Experts of a small language model.
Size: 9 layers, vocabulary 8192, 20.8M parameters.
Below are experts of layer 3 (counted from 0) of a mixture-of-experts language model. Rows are named router (the router's row for the expert), up (a neuron's input weights, with its number), down (a neuron's output weights, with its number) and show model dimensions 0-191. Each number is 128 + 32 x the weight over its row's rms, rounded and kept within 0 to 255. Numbers have three digits each.
After each expert's rows: "mostly gets" lists some tokens that are sent to it at least half of the time. This comes from a sample of Wikipedia text that the model never trained on.

# expert 31
router:163092156123115114143126158086104120150193116170118127156155154078131133137171144137194093093129094123170071131025148104154128141165178145085089160123059150115040130124116112176128159144079108105119116098107100127158133098100101141140111168152124141113113153117147073104071101157108177119124151127097127155143097115075194132107160106159116080107139093113174104103175093099162147174155141089084127153130120114147118088086136069086078139165127064161109138077151163118116154176150083118167120196131129100153208124206178170145168091127112083127128151091115084125138162099128121149
up1:119129165088071144134160127081104157204099143108138092158100184153081149143150207120099086134118107075166161104064124137135112145108102135134145156145094143118078167170168127132118114109121166136058163134103169101083125114141146082191141138146090082087145071176147089108102104087117112125147082196155131138116152108121149096111036074094089121122115140168072118114110146124138165166097125096061104085110102105162131089117130122146103104140192126107088077170167216124109141090131130157156154109161097119179127123156075095173145152133188087110118187097143158105155126129110141141
down1:153164061146142129155137134141097146129110136093120177111085089116126113143096137173158181140122122138117133132115116107145113152139089102085159061089181121196104161136152154107139097125151109064101096094113121162136109121097140118146081100086147125077186107194170129110080164164069162214113120141167174163184104173149139139132073113088153142090110124121156107158079091177135150158090133167139068113150150170150163111142134141087182121105181096178151135150109061115118090154128092104079119064158109095185137101136114121172196180104124154102115104096100101194079172103115101131
mostly gets: " War", " Don", " bl", " Li", " Rec", " Frank"

# expert 20
router:103086134148108125151113169132111149085170127175143105162151180110093178093120171137114154042144048127121171099076082223167136163156123145105161128142116141148068180184117115144130126211121128100120099145106172149119085106118140072139139181146170145073112114108109136137178048137133164083108147165138166101108098122104147147146123115155095080148130145117140122188147097208141107141129139120073128149104084124118162149080057079136129109135119100146156071150151131127104175144165159108134123119100146091171159101197099166136098122160112142070106156110119140092189107131071111129
up4:133141135147090122146158169073160161131193132138171156066170133148110129154098122152131125163141084118189177146110104151189102152120085174092116154138108105120154148118113101125141178138086137129117120177104133180122152049151110099090082125145123141177138173143186148173155148139137138125086112114147179095091096085146138155077137134159101077111171118128086177163113138082100162137188119117083143155102094186078167091098062176139157104132127103128155161079131168180088153116206158174110140113174176139066140105171118168182115106105153112100141134157109157088107094135110141214
down4:153131081144129130182106100110066144119164121093123151139114106145113079170139139101107163109099163109119116121100157103184135155076154104131186114150163103149126173120169140123106071153164119130111110111122151148118174180118122118075117144104162159090116105124126164176032141138132087143172116144166186116107129075127075122184092144137153072125101182130114156107126138146107174157085150211137123086182023123124124093163124115153123160137099214059192124107163153131201141074134136157139147154126165102123136094096073117147125172085149132176138150129076107111106059114130113107
mostly gets: "′", "″", " reg", " Mo", " Kh", "°"

# expert 21
router:129131148095122079167118148153107138124196129116109128125104160094101151122108179150134113153093073089192084149072179159091182140157172156126140163105144150103079131125087166149137176174150116094083168138158168148140125140132160088180124116144148124099096147158166101179109115098093166141096180119133150141109171133100147099116058075127122116123137129067156091146167118221126096148137104098066131098138162108126137101166062090141082078078133113088089147102132169108050152180185116136151098187158126116132176132157143152172147132122141080079156150120068100123117153068163086152
up0:138116139169136144121132117146110091102152117124103164147128148116180134100145143128073107082090122134132145119082075114100178119156089114110130148143092126173194107119105126168064116106163075057142114087174127074123124170119156133112161071133162092139104155124196097138132141138097113143060100151151093141042103152107142113091130163121123102129153100139142018106160172113101096171155144111181125112137083167146072065122100107075103085107075103150162149108125112073119125146120063105158117068107113103090155144167122147129112087095174061136167157097072112068123067109130102159
down0:086135087120132108095095138132179171162151119087092114080139140094125131098119119106123109100065121073186064126147174150096161096111139100157116112079110137147152100149144091176135163104144111106125127143104138148165170128120070068157159143114159116159135132115221153147129131119088107129140184102114087118053080080184115092131098155171078136128136156185065138157071103173099164110150142146108108139203134121155102166153137070079134083112165164090116100159098133096087179146156118101113174096092075125146170110153131174103142093106136135114113093102135166100113189140028146130
mostly gets: " rec", " fl", " list", " impro", " syn", " t"

# expert 82
router:138086137109125120166091184145123150125122212145094121191117240102083113137126168135164166104087063143174168117064126143130183173108129108125086140153143132111083157129069144159132162175112107126128124194130176179159099128120138076193133088153184178108132176127092058141163184108109136156090118129111208127102126117114163157128081104133166154197156109128104110121171158137082127137113118037118108127132181175145131137121108105149116099109141137120120132128136117102105162127174134097153130164130141124121143111156174174163151156140115058161170176169125121101130119123173144165
up0:166140170157134135149100185133121136140063136132082142158163180087068128172085142146109177112089107119142189192149101169101138097114181107119139111139107111126131162097113204101103115145074125107139106176108195174110111121117118147135115144064155110152134169113163094118138105120054132196114116099167144120077066158130137147142144120162117134091036144120087131134104148121138146111188164087104104173111145141107104137134078123174098141156092103120108124119141110096145120131173139112112096141088195127150145083175151213113129163095059078106148148133093105028132166161171122132
down0:133125121085125209109090100096091112119136042167106153136125133141141110133091082102070065137168164133143130086181186153160099157080092093080183117134163066099100110148137112108138158106122213090129200072113127091143137111142139119145120111101090123158184101134155134108111102154146175102139183163129129067168113193086115145103070091183089123150175068114150150131111128150146114112094126115119153113110155145164123106194122140134119108163119133136133109131181128085123128125107090130077131068184202129121142093159171136112089096122144162055104151080098162121118077136135089120
mostly gets: " Mah", " JPL", " Bas", " Pe", " Alber", " Ven"

# expert 87
router:171074153102145077161100224136128125132201111138091151134190163076155094137143095126186127092164143097147128121132135149137112128103152127082124170134049133171135128145098172153092149193160093112102111134161137142093097157061187112141099157123144151159148195140092074118144116109079184147110179098096115138103140127095162110145096107167124120135177183105124140138153081131143095100197071119107148164101118127150188109133137157152098171150113113166152113122172086167083173148145141094129160181146158181125159112193179166120113150116127108139128126109156059082180104080134101127
up0:155092079144134121125197180128115115104170128110165076090164174111164181141139109149153133135139114061151149124093114027181160172171153111130119177154132157113137147099091164104130111126133086144184080038090105137130136162125128141110111140149085118168173164110106135124159124132171143162133144124152112125135128182151191176162088128088115113107054088125097155094150113131165114088128170120135121077138132069115167126167173142130106113130084086056166162142108150186116135097071119169125153117137144089180142053060134135157130137163112113126116127149062071111116137169109094079
down0:110144175165175123110151162159131135100141127143028070134180107140132159177096101154100145098142165079135103121139075096145130123129120176107100136160156127129138104157154118132123079119143164122157140100195099162170104131143098129097149176058053101124152134128098152096153061153115139135128168180176120084151144158169144173162122080145124087125135191093149130140138159121135218170111203167087150195133118084172154094181110127149138135126127110074152082085191139115161116123153112148128114142145111148096113097107087145087106118089168120176070071101120078118096149140137086073
mostly gets: "y", " two", "ay", " three", " inter", " school"